{"n_layer": 14, "d_model": 256, "n_experts": 64, "experts_per_token": 4, "d_expert": 64, "d_shared_expert": 0, "activation": "swiglu", "moe_layers": [0, 1, 2, 3, 4, 5, 6, 7, 8, 9, 10, 11, 12, 13], "router_score": "sigmoid", "normalize_top_k": true, "routed_scale": 2.5, "balance_loss": 0.00372, "balance_bias": false, "router_logit_norm": 1.0, "router_bias": true, "init_std_router": 0.0237, "lr_router": 0.000449, "vocab_size": 4096, "norm": "rmsnorm", "norm_eps": 1e-06, "tie_embeddings": "early", "optimizer": "soap_variant", "lr": 0.00273, "beta1": 0.95, "beta2": 0.99, "batch_tokens": [32768, 65536, 98304], "seq_len": 1024, "train_tokens": 321500000, "steps": 5042, "dataset": "wikipedia_en"}
Below are experts of layer 9 (counted from 0) of a mixture-of-experts language model. Rows are named router (the router's row for the expert), down (a neuron's output weights, with its number) and show model dimensions 0-255. Each number is 128 + 24 x the weight over its row's rms, rounded and kept within 0 to 255. Numbers have three digits each.
After each expert's rows: a language model's description of what the expert responds to. This comes from a sample of Wikipedia text that the model never trained on.

# expert 36
router:124133113142146156139121112104136118148144082100129135150125115126142143120061088176067148117108140169144113115122155111121133140077088130127111100119144101139102154149135123118120121136161126125127124086128125122105145135119165130087082173112140111097156128171129119114101160102112141064137139141145115109120135144107143166099117139132111090089164116125115168127078182163105129104125158164129148139090151122153136128089107208116106125162154164095150138143143159129149126144111136131133149139082141144109150155116122097170142154120142120086107136170154083147122113133130105130083143083144127156090142168162119111157162129127132072138120157101070137133142108133100102120115121144138135115156140127135149114103109138135102122139133089157156114111124150134146092167123111
down0:111145132109144119165139129141178079151117125148128110083096124161124157103143130159120128117120145085090115153102140159135110123151154090129135166105117105107123111097156144126076171125165120140138142116135167143138082109124145125149122125159176092165100118150166113127140140102116155154140083118050154162104125140131133110111156116121142105155108151148115120120161151127131134165146119129131129147140114071155127103095133129118135121118118133142117154146131169147117149106139147184135122191143122108103158135118140116106113116153117083129108156110109128119127138104127122187149136128137102164096141118121152145120123163117115113152130117125111133130113113116136122113114141107159150095125059152136186130167116147087165096135140146110042088075148149102111111144136163
It responds to: Word-initial letter pieces

# expert 10
router:118090130099123058147137118145103091132123129126137170143147108135114117107139138120175142132093114115116102109113121123112137115103183139130112134129139132123158108117122092156117113121122166107108178106165130143141147144167095118096104101160168112116165124074164142108120141115148150158156132121103113153160126141115132145113110086138119126143116109084157092104086128122113147142156145133133150115121140133164110161141137169127085101151141110173138069139153119133195138158140078178117121114152120078100088124110129141138150107149122110135127114124197182142110101128121112124097120110077143146150137108104110142094125112150095148138098124126153075110129138132113109093183153151106112120132126096153105117151140141158120104153092120138140096119117119120127142107177177
down0:116119138190142099152109123159085139127113150148074118076154148143122121148142159148137135123141096166113127081150103098183096151121164136182107127171159150103119158135142134163130076155117186114147112125165104136123093130176169170143109120134151097088105151105132087106169099110167133102157161120111119165138101104094121110135090134169142141106099137119163165088112191128144180144142118125156146108133118168089122141127115144179133130169129147096110122134144136110135110142138116124115132090112129131103137096144117110149162095149145135122124153178127119118157129131098128087118130133123167115141082145118114130125138140148136161121135159120122102104117133133109143111152104115140108132114163124146108094142130152137125175124139152182131111152120115143167128124133140
It responds to: Name word endings

# expert 9
router:122099169153165127090093105152158135134158141090102130141117164114138139167124110115121151109136106148124133147130139110104147184126091129132114117117144154107103135125126119107132155147143124151167102153117091175099137134181101114141140092166106148102124087142125093110084131105125145149073133157106110110130137132113172104143148126120148158141076159133135126100120114142156128112135120091115184133089138133134144115154120139129099122102129109108136127125117155152126104119081169121145136134102168096133124077139124152104107105143109105143104124135127149116151167125152097134124147144085158111111115164137148108187160122144098135115107161169088113136119071146094110145139090116109135131152112142120126142165125159100115155133182148139146137178165176075117140115175078
down1:135114168164155156135134109114147158150127134107103107143130085100129106107096115191145163142151124127135143123108113137174111120076122087121152109128186124108105093094102139113136158169094135111129134147133148094111195110124121105131129131161085117119195100142113101133149125080110128121159169119123165124146118093134151133128150116163171132118138098114165098136152127131145092080122126133098122126170099134133078125121159135132110108110120102112129109107113136137104142137100169099148139147088148097152178129127147136152158156122116142131111098109123143146079130128144149144110148121100139105086106133162161087135161119148120139152115119143188081143091104159146127124117124161136091144137114119153162159121150128145092127087120135094102100130076154109100150131132133
It responds to: Units, dashes, table numbers

# expert 58
router:157158146120105180120153145114173168099106157106112128129144072122126141163109144095140153131106114095121136137100111107140132124169177161130051120100165144092114146127141123116156161120141132128159095155140148161155110082155106123124102126129141141111105117124117079155132136147157126137124159130134110141074134140127150113097095170100153124145149104094092104121124102164104082153107104089136121128107106140134131112154107091123134133147117102121116098150164104133114121072124172109088117103170068142167131111144095142116132168128152137126162168111120178096134114136086110127124142113069139138106147131111133100139125153104120136108143095151115142163152130107110163133134140127107173115105102129117140143128107078171157131123158161105148100100130141140154123153126115
down0:112147158141117129119145177111131151121138135094110136102109146108110125112134144097147104092134140113097136132106167077091128118107162165114080120091150130115107135113144149148134076137122148144090122085114149173135162130122113129117123104101108063094124109130150162103111089135153139166143156131170116131171142156157132148152127150141123123111114121131140114126138127131136106100133159151177128138149095145144139144172168162093104134131187135117134140155164094099125119107098133158128156165144117149114145099133153152104146138108125110180149116141105113120121109136130129109126180132110081193094182135169093148101149126065103157103124144118146131130086122133106167083147111095129139150100102119155163136133110111102143117133127143130097108137181148080112118114112140
It responds to: Rare name pieces, taxonomy

# expert 22
router:124130137134127122148128116071088134106085154118161157092156132126135144095103067159131110133135138134108093115170108112160108141138140126160133100143117094142140136158168176138121154133112131146124139137094145099129125171139126093099112115144114165135120114116145170144085162107100158124123130107090108130086167138124086119143144088085155158120163122152150127128140093140116132090130174106127142117180136135116089086113083109166116150122077120142129133157135137085117149142099136130146174096087164095126170146112133192149094135134126134124131161088140146160092143097105116115110142121137081130114115146109121081150096089109097144124073143112135152112128130134143153140144186108111138119102123138151144154103121129137140146156156106139106144160143130097150089121122134
down2:125132167136086123084177125169131112174113134153124161100063077102144114082139158133123127131132136129167127098106123098128141135107132147098099126097103140117100115094147126149172135138126127161100165129138101144130127111089142107137149126141068137069162140115114096159109136099112128131125116093104081119119138106123123122123113109157126137124148112129133105136099128155093125178100102091110129109124071140150122117093134136103114170127145121113101096145119128103186121083127113102136112134203114098132087139142153127120131122146121121101109144127155124127077143127129093136144136110096138135139096143095066137143098131110102123146083147133101143152162143136151136151153128154117148131130170123084117149107139149104123163115107090147127136114136066091113159133156091
It responds to: Line breaks and headings

# expert 41
router:062169081113156118125144184142139175118133087133094119087157148111095138137134114123118110126141164182137134133126151132138149130116130102179134089099124114086107125133143106134133139097159097095128083159123139156127132091160145130095139098155111098106141127137110199118128130149139115121132084073132152149166128150121068147138136172123084125144103098138163139124109132154117128136164117121115145148087094122137143106133132133147123152072124093143123141135145085136107143141116128151146142108151111108166123117152131117109167116147123137130135089116101086130104153158124126128113156142098138135127144154105129100134131155080136105141134140115133098064152157185158132147116123126099117161095109155155152152111110152127139121114126106113190164149143159119157128089102134
down0:114105081158171161131139124139146152109149118114098148162170133138113129094166136156123140142136194151144138124126107173130158100104133093133135131124145110101062128103105099112143138138123167134142111158136100152139130157148148138137123141120133147109188091118166144121145153120150117124150105126101129177168140131126113136161186132093147110099120120139167112126149156155173120142147152168110116140109107110113089107093104080127194149103134152094133124070113115110127107120095135110075136162142098143159126153132087080099139122153088156134110100119111129115110137150113108133130123127142152110116096111168165117172114102155110126124132112119128148129107094148122099130167120123103110184160112144125127131106121147122154125120113161119128133094177141139121157065134146
It responds to: Article headers and infoboxes

# expert 57
router:129104140137142115087120135128149091136148165174123141152139095119095155123167145114118151121123146110151133135129142126104140090114135108090124102140161120121146095124149098168112118148127120112128116107130157156154122164122125132089109109143141162173114148101082138129142133112150129156117113161104152122148169139107125091179108116096106139119141122161119161145157147162129127132146181112140162158111119127090104118148109091126144114123086139126146138162106163141119134129120082113139159085143143137116098143146119101089097123103136108074140118188089136096105123142134168119161125110169136148154149103147152128125155164172124126147161133162127072107159190155175075142122151161148121068145133155141120150139133121074109117187117117140092116115161130147094138148146141
down0:113107129118093177168161114103150122134077135119106163106126129139133144103124132161122157135158137158128140138129117133126130100125144113114131137121129133147133142115128073115136099153122141145108136127162097125181127108146151128124130138144106179152108157132135138065120134109156141121169132153127130121120128103144132095130128136171094127136141146150113137127073155148161128127131138107124169080087169175135134107134087157139102080158155142117138152099124097125179164092138133099111140117162115173172119090088069125097157124172153091100112095150111101103098122139156158106112126095126104109141107106150143146146133154051141154089126139155148109124148115125145138146111163113170138128174113145105122148126148152117107172128136109174130154110150107154115110118076097
It responds to: Ordinals and counts

# expert 18
router:140081149095103109136131146145090116125125124152154136172101108117123154122150140115112124117111133106130143100109108142134120101160180117153124108119153130141135126144124142130134063134135149089108159142161150115096117110129115112134158125109125144108110069112143110087156142108148117156156136108145116100144164144070125167102126172116154152143124112121166099123145165173137118149181114156123096154135086141128130114151149095117141159185123157146133158154106104119146151105099103115149116137124170145136146126138101153104148111139087133138122106153089121111113131107148125133163126103084188140145139163089129119120091141111125119139090143102123133131157119138075098142083112155150082142111158144143098080126164148133146083142162137151112137085113132165155114049134144
down0:108134122082129140075155123157109113104128074119135131107150124135129105101132113098178099130115146113123156144171129135130144104113133098119154159098148095172122174072130122145155160153131116078126101151095103116122127109150157147126125121134078131138130138096140160077117139125133131087109155126097129131146137124135115106143110140140112153172161127117109139136129114131094120144089091131194093106135124129171107131129127146124145101141161166145109110141118142074095146136135133076110110161145122141157107168137122149098132136143135139136115084136106109167100128149169119148141181128119108126126137112121161131149080150105113102090125123159082071166133144104153156158084125139171107121166122090113142108136120113116156114123137189103124125163129145115164101151178119
It responds to: Personal name pieces

# expert 44
router:133164145115137105108111143109108144153144144116134099160104186076091108167149159099166159137142115129153122111139094110128074146128096127117129140165108111106076110136115140089123152119137110131124127132107072149121116142133134105142135157163153141133146121129139129141155157113183145137137132103102091114169105158136132084120080152154140082102087131123146102134085150153180144157103142093119151117137172133086178088109184128148137120179138112089134102108137117116113093100129131163114133143141121142127146129126115098102073139142147134101158127153126127135138151141120114153097147155154159130108134148139121166134123093154087140136161173123145140157119155147131133138113123172168143172141109083091140131158136162136116108140076092142135133125141120133150129105166097
down0:077088105084118104112115100163150127092133161069172102100157094098163151129119141098130113153138157146113151103090167120129138142132135159097162113121137140136103143111118129098127137105109134115100115116131158121187090106077132130118147115123122150114142143101130184133159143142168119144169148166146144137155155125103128108143115095139121104129152115118151137126149142069125137090148124178119138073122097126149113190143128107141099144112111135108083132120128121104087137132127121128123132114148136108115127117117158149148128141076138178117182167120153164145134142145151151128103170122170117114126119112116132137083157129109104139117153087139132122140090083143173145141122157139157131115104173164093075117117121097137106116176082127135136105139114111124154152120131136
It responds to: Institution and place names

# expert 62
router:156172105084116163094141162113111204099141081153142104114122131079100123120087127120117177118133135145151130150161137072165127136157133163089093135128121138119114131113107150125118158124158077131127103152135137165163146153107169140113152112163144107106142170123147144099157129141118120176118112089113142151156128108139085169144136160129122146147116183128104192099139159128104115114162104150111149077123157135119084137110168121101106127137124111128095148186138133154143119130091113105143133124153122121099141128153136091089123129158116136125116140082137111101128116167136148140157123080093131100168122127116107174152112089143159110112138100109119107123125134160133168131109106103113144162124105105111150136145153148125119084150122114135151100152126142124113144128155135
down2:134135140130138132129103164126135139068093131081123129117106175126125127076104156106110131168113103109068130093131119110110130149101115131136129139119170091157151156106151116156110133115149143163097129106113133127156112142103144136159095155114138143142110105122101126100147140145126146124125054111097130145119131132124162119132148146101124155070117085173119118177107064167100134141114117124180147141169127107176139123072118099108140109146132125127101125125100163084117102119111172128126128101122115114098103150115152118122099161138143102091132093150128097147155107135094088126129142099141116111126131080125130095156097108125080129112159152140144126115071115112074089134152142127133084178104108100113155140102128111111099142158156115140128121153106144133120092124122123
It responds to: Function words in biographies

# expert 1
router:097133161158168121127167094121123140172112158149170133155091121140109077142126101149134095134134124122153123128123154157176110182104078160097158133124129136158147093118064111186109127102116139110121117111129093119087145116119128113132106140113082120095133132149130090108122133123079110147149110132157096090128151138174129165112156127136140153098126124078142109137121149143120077143097139152115091128100128130141112065160112159107185129094108110177129120089157123126119153169128144102125086098122147093129127157152120146130115151125127161180098144110116128110087157152152128081155107094105132142124113122106134126133097128132102146111095154134139115151156136174143134106118161124124129099116116135144108108110107133097153169130132074111123132122127111166110152102127127
down0:150107131157103142175141073106126145135104122096093128104149133112137102117130104148167142118105064117131121109123131100086137116163104100160155148160096141164115160122130126095122133122126111092159186115136120118106097102112168140132115127147131119096095115129095099132112082101144115126134136129133116109122123162114104137121122153117140088134123100166116133109111113142123088131126100114137095153155142162133136110148092138151128113115109077114133169127162072097122132179128151118165102127083107119167151140085109117092136173146145141071111154173139129150100097156166154167099148089088129136130111123105113109113135172164126103115106123162135156133149190132120165177123102157119131145105157116148133145138173135143126141143125117099103095116129132165165089153129137
It responds to: Concrete noun endings

# expert 55
router:075132148118149128112104127112078108149134153144131107136122091105162091098116131139128120118110125115093145149148139077125105130167146112147093109144115131161129100060150145122093121109125123155121119164144109101136118121128152150141185108166102123123152142163129093131127077137135087143140130104117164184186110137135156137141128127145159133069125109146171119161115102101149145136108147118101112114136120136140126174118122145137132147096142115152119149125085132138117115110134135161134127133150116064104142128146168096149129137135110143102151139150131135135119108136097107169128090101105166070127116133092106158126117169115145147094129162136119132177136133153115103132176107105127138140119119137109113104171115134052170159092164134124171124064103129145127112146106107
down0:140100122136103105162143121142128106171121082108093128134102145122089114140152170110160140139118085139091151125101147151196133114130176104136123142115107123160117148106104083137127137131140155106104116136112136139131124106122152114163122095183135095149132163131116145117119159138118098162116137086110133102128121143129095171118100120152129065113146111157156148149118108130091146118114108097132142124118135119160095109144119145161118108094122124098144144175078134094138125159136146141137138151123092142117137110126158135142140142150112122135135104140179102184141138154100101119178094140128078147119091130121103102138098127148111112074138107139125063097182134155094124137157140190155112109147132106118108137125161167131149098171080157118116091125140142155096139096128140
It responds to: Foreign name second pieces

# expert 31
router:152098111122152134092155124156126139160143141101105114124141122116131164144131129129142116145142138125111170092117108145120146133115151147158136142162109162127119159171136145144183070104074134197148135149172118146137126117130115152088173112149068129105095175113103142137127109119106139119128115137114118153134135137121134133097148108116091123120141162095122161096140115095124154141089165092124135112132111148141156091142102173127089119118151147148171125121116109098127124129110080124109102110148107119125131118132133082141131122132108115125177110105108149103131119149112115087118135161111081143167089106148095154138128122167151098105131116133124108115160130146134104113142138135117166138121109155157100143040134098096162145091134157150171112133126101077136171188112110
down0:125117143116101126112121118120107110130152136122113099121140112128056152126102123123138132143132106090130109113127126142118102124147096122121134145134131160093057150144134130152143081129148152125158165163118115143117143150139128120110171201134127173147129145131093102128105106070136078111151124118143126134109131135117141127117118123080127175096120086128178092134123129133138124126133174128147128133096095138141109148137139126112144167119128113099116113120140127084159163168129098138161152141100135156126125128143121119144125133153133178150142104174161151102161095115123144127105167116105150082120093133109128158080104122142147115123147128089120098078138109166105135129061172096105086158118130103087130091074115098110109128143103118170199126112116110136151106137114153
It responds to: Foreign surname endings

# expert 60
router:144077119157140143117170143152135097147136139148111097134133127139172089151099054104137164137111092108062110143161100141106136113145115114105130097144120167107112084075146130156114162138152134133117120156122121137109080145086150138145155105140137114141118126142130151119120137113130115137108104105159079139100113151123125153096089120144163136123135096153136153117123153131118115140119103152128142117124127133151086134113124098120134116132134094095062121145140131128132137141153167115120141115158160133153130164129158109099169111123127153098083100134135087157154129081167167137182047133085102109132112136147175157126125153125110150112147146155115126146131122124112094116162123160114124087176109146105137088187164122085112151131163141127140150141123115122124130149124134
down0:160148146121135118084141122126133155134145104091148138145136111124126151168142076121139119117095146172100158143176159154079156166091130123121076125091159152113118091177112124121159129139141159131083124120164102119148139138100141112167091172115097179136092154126110126127124124135094116130153147142195156161151152138110103126111134120165125154121149138097110122093159158114127116136114143136136113154130120116097182081114135158139153115102114117174084129122141119160138097151156135128121119125130120134077177132126107090144116153164178118108131119138125085142119089165092138150119182142155124133156146136154127146116150123154164092111113112148099154116083158109138124158108067140136151138108115126153129136151100120085113149132137093140109119149118119111160111099114132
It responds to: Name-initial capitals

# expert 59
router:132115136112143128151115123133123163142115138086093100119124084110127126110110180112122102140120140155171098178126154158107145143135109113081085127112160118098110144070168145128138121139130117146113088146111115176113126121096136165101156099124140079138138116115083115161078094143129179138125157132074143117120091122139140155177114139146133143146095069107114082084100102136109103112144101124125135091110147132156125174149126105108133083118128145118100108117176111123135135165121160128117136159118153157108109138148143132159144121125105121116113153165123107136123137158171128111182081137166107089104122115152122085148153164114205149118144142126149144102112122100131136139126140141123127140161134123078084129142135148142140137113098152125140127138159120143140149083148106
down0:129092119123081088151151088143140143084093142126114133120096127123150156142156135098145132113130115117108145089121093108134126148137134137175097129093097111106127100102147147101138129102134147139112109089106136150115105131133129135100121108122094093120121184121091130104108142114150127140110115090118166156123127081089127157160125211133122112087113097129105169120141154089150167110116130116159134107138125146134159111119134142087147084134139120136136149145138100118154133107141123095118117133121178155141116100113098110125153132141108088126143167186113141138136163087148123087113120123119088141114107100134147122103082123146186149118170166092096134106086092149127141142107134157158154124083180089116147154135096139111120165124130165098139129173127109174106133140143132
It responds to: Capital-letter codes

# expert 33
router:147128156165140142098129123137135114140108092106083118117175169134160145136113158105076104130144105144109167098093115076143134111104162111151129103092159086132132146180138169129089172156133143148156125084131109104127133074128126112156101132121116128105135092116140102134132087100114105144100141138154147102131157114181150067095110126134175123098151081152099110153145176133136119131150139152094167100155105116119116129072152091122149088101136094135178104160125109149163109162118141120125108112117125111128143136064130132137117101144141132123131134147130130136140116132099160160122155136120129119152103122113093140115141142147183091160121108163105164114147123104137136143120115139115121131150125146137194132134120136150134083116110132186134122113113151091114110137140108
down0:137138137159106113121142144149137103118134128145130100165178078110102149129134098139108130096099152088178101125095127137111147095141129165129116126089142103123152152129155137125170134117115115148163115117092157090125121124124122101161120090134177127113126081116105103074126129116150098129058106100117082127136148181181133080135105147142141131145112124117124120152135125125112161116162146163096132137164110122080111100081126133121130161147173120114113158134084119129158098168100151110156109138126111142121145157097107116128143109150136090141090143124126125129159145128079133144139145113117115124137094113130138094152102158111113104161157159099127141128163116147145141143116094098130169159145203137140120153128128113112154151093148159167154124144121119060118143120117095
It responds to: Word-start stems

# expert 20
router:099127138130158138092159139140134081099122084127114135122118162167091113157163181176138179144210163141129137114134151148136112123177117140141116167048150087135140169095170149142115137118125133104128129157140148132087103163108147132120143132142154131138097110119133153159136115113152098096106135140180130123127134160142159136145127126114112125197130101139135151144126131132134125112114133129136109135088120134142154151144090127125131140156114129114163149100150110125136106085064116088122129120158151097118161120088154163163126118112115146099135153147113132146137117125164182140122109124109127123094120135134159145078115084142073117157141136125151114107128108161147116139131115153182106088097117130150147116124129123151075128152135114126130110136161122111080107108116143
down0:136118109142141120078127110150133125179118171115122095118114178126119117125120125096125116119148086107120137155068072131134121119134118133140131111116122142147165117137162134148106101119147125158119092106140124077143133105150115140166185094140109147096109142128131099131106146099109129119096158114092125111141131167122127088139123148146133131154166126131121132123057176138117117132097120108100115124140132140154127122146129141102119137115131130119084156112135100152146168120119121124158150152127136094106187129126120098115147132098123091143140141129112087084110133201088108103133141133106124148145100142168164147032149122131136156146154099093133130128147151114095093153128137082145093145148114155170157115158131114161087089165107102127091145133150134115100157140124094
It responds to: Sentence ends

# expert 6
router:128106130168099150160158082151102088111121139176142117138148093100101116137102155156125100124114188129146132177105145097150132104111078126191144126163149106146144088176093128179136168150140114161163147107114113137168113157109133140180127153117149088136128172100183150144129096134107132118094127148079142124151115128147145106133132118126102103144136124121125111127151154160109138156141140153104097102120150126134133153128125112096144140096115155136120145113130132131191090112121113129115077141088099142119121154125120152128162109153165128145152131113127132139101134130102160128101102141132138158114132176118127115150105116116161119128089141139121087125065148150131135118109115071125155101191162154148139158131136102142140115134117147103158091116125126111157124133104087
down0:144062155145110141148112108117112129112144165135103143120108088143105128128111135114098113134115133130112150115116114122104078130093105135110102128142151103119136090140104134133106130134145110111138109114149112152135139115161095126105136119119147134138133099119139137117122127105125119166075135090200121156141150104142104139139128123123100147146155127093161134085101117143094127118153140141149141136104145093158096149083153175125132166112143123146140167125081137104086074132171144144160120130096121152132155067137132108125144141092112156158118102117126092154091132124112159120127152087111118109101136165084155123130131071128105167103144151109156120102059111129164168130109130137111143085096091126147117157067144137143089149139149140143130073152168164074117134138114123
It responds to: Numbers in tables

# expert 43
router:134109085169144121127117143095111157131110139099126135090083123101090127129102116135085136168141144110158132126153153094134142102123110116120117140124052121126140111147087121118123115079111104111119097098148192139156141117178150143112162137102124093159124124115133128119149112169068165134118126110118156164127153130112152099121131117136134142110105133123122166118126122126119129106126151152106133145120118125125098112118122139179128107125129138120141131167125121155066143132157171149146138180107150120123149113140108116144110146096159182134118157108111099181109113161119127119179123157139152128158116161187184174112110156118158102142146171177114129131146163103108099135146158112141132142152062099116128111141157172115127123143131136129112113117075147106103117152107157
down0:134120127169190100194143110164128176108122083126180121139156130105138144148147135142133129088136102121130148111128092157149112129097135107146145124113152118113129143129099109163141122127122100100097160117097101110104102093123106103112093115152121133131091146127135105108096139127114171136164094111113099137160144145192067134127107142158132085149054114139186162107094145084121151128155110146175168150129146176109112127113124160101150170114140123105144130149164129123139092126178101132124116124107132129140083139139122181131133156120149073093109149170117126133112122104141135101126118129104161111116140148107118146129143101118169127140132149137172167125148091111119100137092089145125096140147135120124141156143124149121113144098085125141124109127115099128127145120105153
It responds to: Occupation descriptors in lists

# expert 51
router:123122106154159136171121141130096133128134101145145122126129142100176110162168109127127088122194116125150170144104125150152108119108145161133153103080141128099123099134127123122125096095146154120107110135124118152145112131102133103090105135108132130162181134101080149145081118124173134155096134141135133087094096157158124116139113136116092121092166082133127194129176125115143135097121159106084114111092139123134127119113144086135116114133130176116109095149133134153115152139098142114122158138142132129143149114119123098116140097095134170074117094115158132056142127114131146093123110128146140123127137136117070135156138083127135125089157117088157156169103155137106159139157154140123087166149169087127155148098100138139142093131174115131137131131122147129107105160140093
down1:131142119144132103105128114146121137091099111114124141149181080146128154144143107144144104109147095130087138118156137100155088136176148165144129094083133140145118161156099113145155127171111138147171148145144112130132063108159152157154157165103142153119107167087145130137139082143142108147134152135132126147113107104144111149103119122182070148102111103158138116152130150151132124125124159089117181152126156132086144134172131096116151133117118121108145171147146114154103114139099120092155114129113140138150190075154140134097133106111188166144105102123155116084127164139125156131128086135109110095144114126137100066126150137171149108131119107118122108159123107118116130114136125097121122119084121115112117168096140107107155114113127112144106143106125134064142111094122104
It responds to: Event and institution nouns

# expert 28
router:115144130143108126142095145142161150128136110118135131119101168127128157133102137165127168155127124126087133130112143066153122146159132104105145204121126149121115149100140105110134147090142125107082144129150121169140162146112127114132126110131165155141144092108143120134106156100125159109094157144100116137124087103135099117146132116139147120152134173108102118101109059182126145142127115143153104162107143135129128121118127148136129166128139175113079111100153122120164131137184116153156094156111149117112147133087143134144141105129119112101144125103124143148101066133070108121104128145164120130134172117150102101151140104123097116122107120149159128117169094137121055153128167128168123154152163176104097149134109125163086106148103147123056150148118147118118134146165128
down9:124161132135107127099134081112103095115130134178077120142123131135139077133126137087070126119092114149157157101111153114122106122137141107134121101130084095145138161135138125125134148138111113136143139132172103131161137087118116154114115110152155104157136114180132085069146098144131133088134126144109156133172121127148101148091175141189108136125133143119160140115146105118147129120120148137101145087163095133125130099141121129117134134156099146141158137101103120085167133195123115099206105123148119181171112149143103119134153101156094132103123138075122102120092105128130116149152107135160109132176134119137132132111109151117090125132146131140126110112137096138146146114087129142150129079101145130131139149098134101185136152073104154139136087127170125131158158121143121
It responds to: Possessives and place-name endings

# expert 63
router:195131120115174119150132110100125121098137124134137135105124128106120113112104103138102124162154126133114132126171131147121106117143127148149152157172116121138130085141102162123132143167091165146133110076083131095139119111131118102151127191099148122129122168126136144138107131120126176100154095116137112149138155152141124165146158114098126150145150104167109120130127148129134108038128178166186157125150140130074084140093130126122122146118131141106135099135126120106130167121116105102119132142114161105153169141152105142120109093138155128122147149101152138142105181104147097115082128102137122167099154155137116106138185100146146150190091162131106111101102145094132138121112148099124139097120162172147116163131134123107121152136159106127159100147159145102131121135109172
down2:131116115142180136117115096104104098114143134113103140127128162147128130148092119094145136144177146150100144125146108118154185117122161132097190105188130165103085114138169100116128128103110156160150122117129128129096126114185120123156134145107168087109135115160171167116182112118162142172123105168145134094140117143145114108126158081139104168149112156134152139096114140118111089109157116139176137122111164144155138102113125102132140137112104155082135159114110155152146106164103074116136102114153159141108124137128169125143121082133152091130110117147176128110102129120175124164096086146115126115131131116123108163129091098145134163108109141159132111113110128141109125141148127124116139162140112108150100164129094109116145149109107166100157083131167092127111135125093135
It responds to: Line breaks and headings

# expert 7
router:153104107140106098108094127125143132124178109105132109143164139132080127126135142122112115157187097113146100148111092174137082139121088173119138113139107136156190089131147118138165094078139100103178122138122170158118130162128132114149119116184137115133161158150117154148131167140092136117124136100127145164129119110148122154112105166121128134136123130137095154121112109144117125108149135171132139092142190131131140133100142120141147128088113134166153110143125114183118136146133132113106101172174148093137143135147110133147139142133134149165125121128082155096154167098126136126121135177111127132106115116095150094101157061120172164145105133150104104126129127150121139098124138109166081103108137111095129109122140116090152120114145120120141087172095098158131139069129139
down0:136092126117145107100140116126128142126161140158116155138119145110111138122106164194144132112123119139114121123143185091112140131142100138129134123105105143139102123121151133084112150217142116077158075116111077145115127092139141119096156143175137093113123117167117104151137155134163103132117131122146164145115135141142096146141165157114149143162092153132103127142150111132096147122077141121138108089200144122129130113145155137152112179146123116087123136127106144149124125111172137149166127108163088127124136147123099105183129087140134138162077163118143119173091130142135143095148145141095120136081099132145152136169115115129108136173170090131110112092119179167100118096125128159122153107123109127153108085151118124121127108134152149122112146117135119097084121123125106
It responds to: Participles and descriptive nouns

# expert 30
router:129129144125125170085144089132135114115178114127159140164097173137100130126136176122143108155161132134139113138127140183112111124123151109117141123126106163143181138113115115076107155135137104113165149133154134127128175119118137126164156139135147141143070135097152155129083128115131150110182169135146108097119090135142128073102144136134156055131099148088148109154143156135099139111172137121133129158132116127131148138159139118107123164127155103138100132141082155084145077129139126123148094150189117170153124156149135111132135127095125106139106141167131135117144131141142162113146134152128155128150140141118123148128122116134150152095158108119115133167128087146162152136130132121096133100120184130169091123152110156160146168093118138066135165140084131127133125159082114
down0:140137157122068131124163109146157140076083121139084137134157170122100117120117173092092177126122147170166127113161112093126152169120085137148100121146172118134107111122117144135127127136158097131117105135126121120124154172128163111129155159178133141102151148128151130141124123139081125149099098175095130129143160119119108118119132128168120151133126111139157104094141150122130126088116131167089140127150144133159101159139145108115170111163106130132140146144151141154113168143171124114115079126176141125112109086129108145124133118116117097129142124126136122113089127158127166145134162111137133133156099134095135119072135121102090165147135146138142059100083191126156146116120125101149157154083087136136098148112104142149096148123112134134136083125121175125089138160143150
It responds to: List-line dashes

# expert 50
router:168119130147126132140165137129155118162118128106119158143114128169121123096116127148114112150152156141146168151111129092128111131164107094139121117112119134129090139098140102128087129118114123094129126095111102123144119106137136133145082122097130132138126095129101150091133136091100167082114156116122133095077134144151127087155118127163122106171094129141103114139091138151116120146134130102149145140109106125117144092128143140149125083145146149107109168118117148124123178162151166140122150124111152110104134156186106206135099125164142110161153108127089132121141146132119161088147135134087108093172129161107161148085077083102125110114088111110123186107087166105136114108138147154150150119166132126107118155154127179139114099144133186120109129093152145119156156143127182
down0:142080129100087159153092152114084154104141127142075166130090106141159122179129100167093155110115110128151147069135125152108168112119074135149156133107157107134141141114161154112096155146143089145139135147158124113146158135132123090161110149151160100115137149120131148146111147123138161104075179116105146146129144065130142115110105157083106125108145084134145121158159105139106115113144106102122153114098136127145128150107130104132172120163117125128144102136169112152129207109161125133129154093123132165116127116130093130128149135142149120124103099176142084121120142110080173115125145145121143149137158104132125143132111095101086156116142141096133082157131138166156142112116152124127128160118115138137168112146116130159133146105150181104131109151137156114155112139114114
It responds to: Adjective suffixes and topics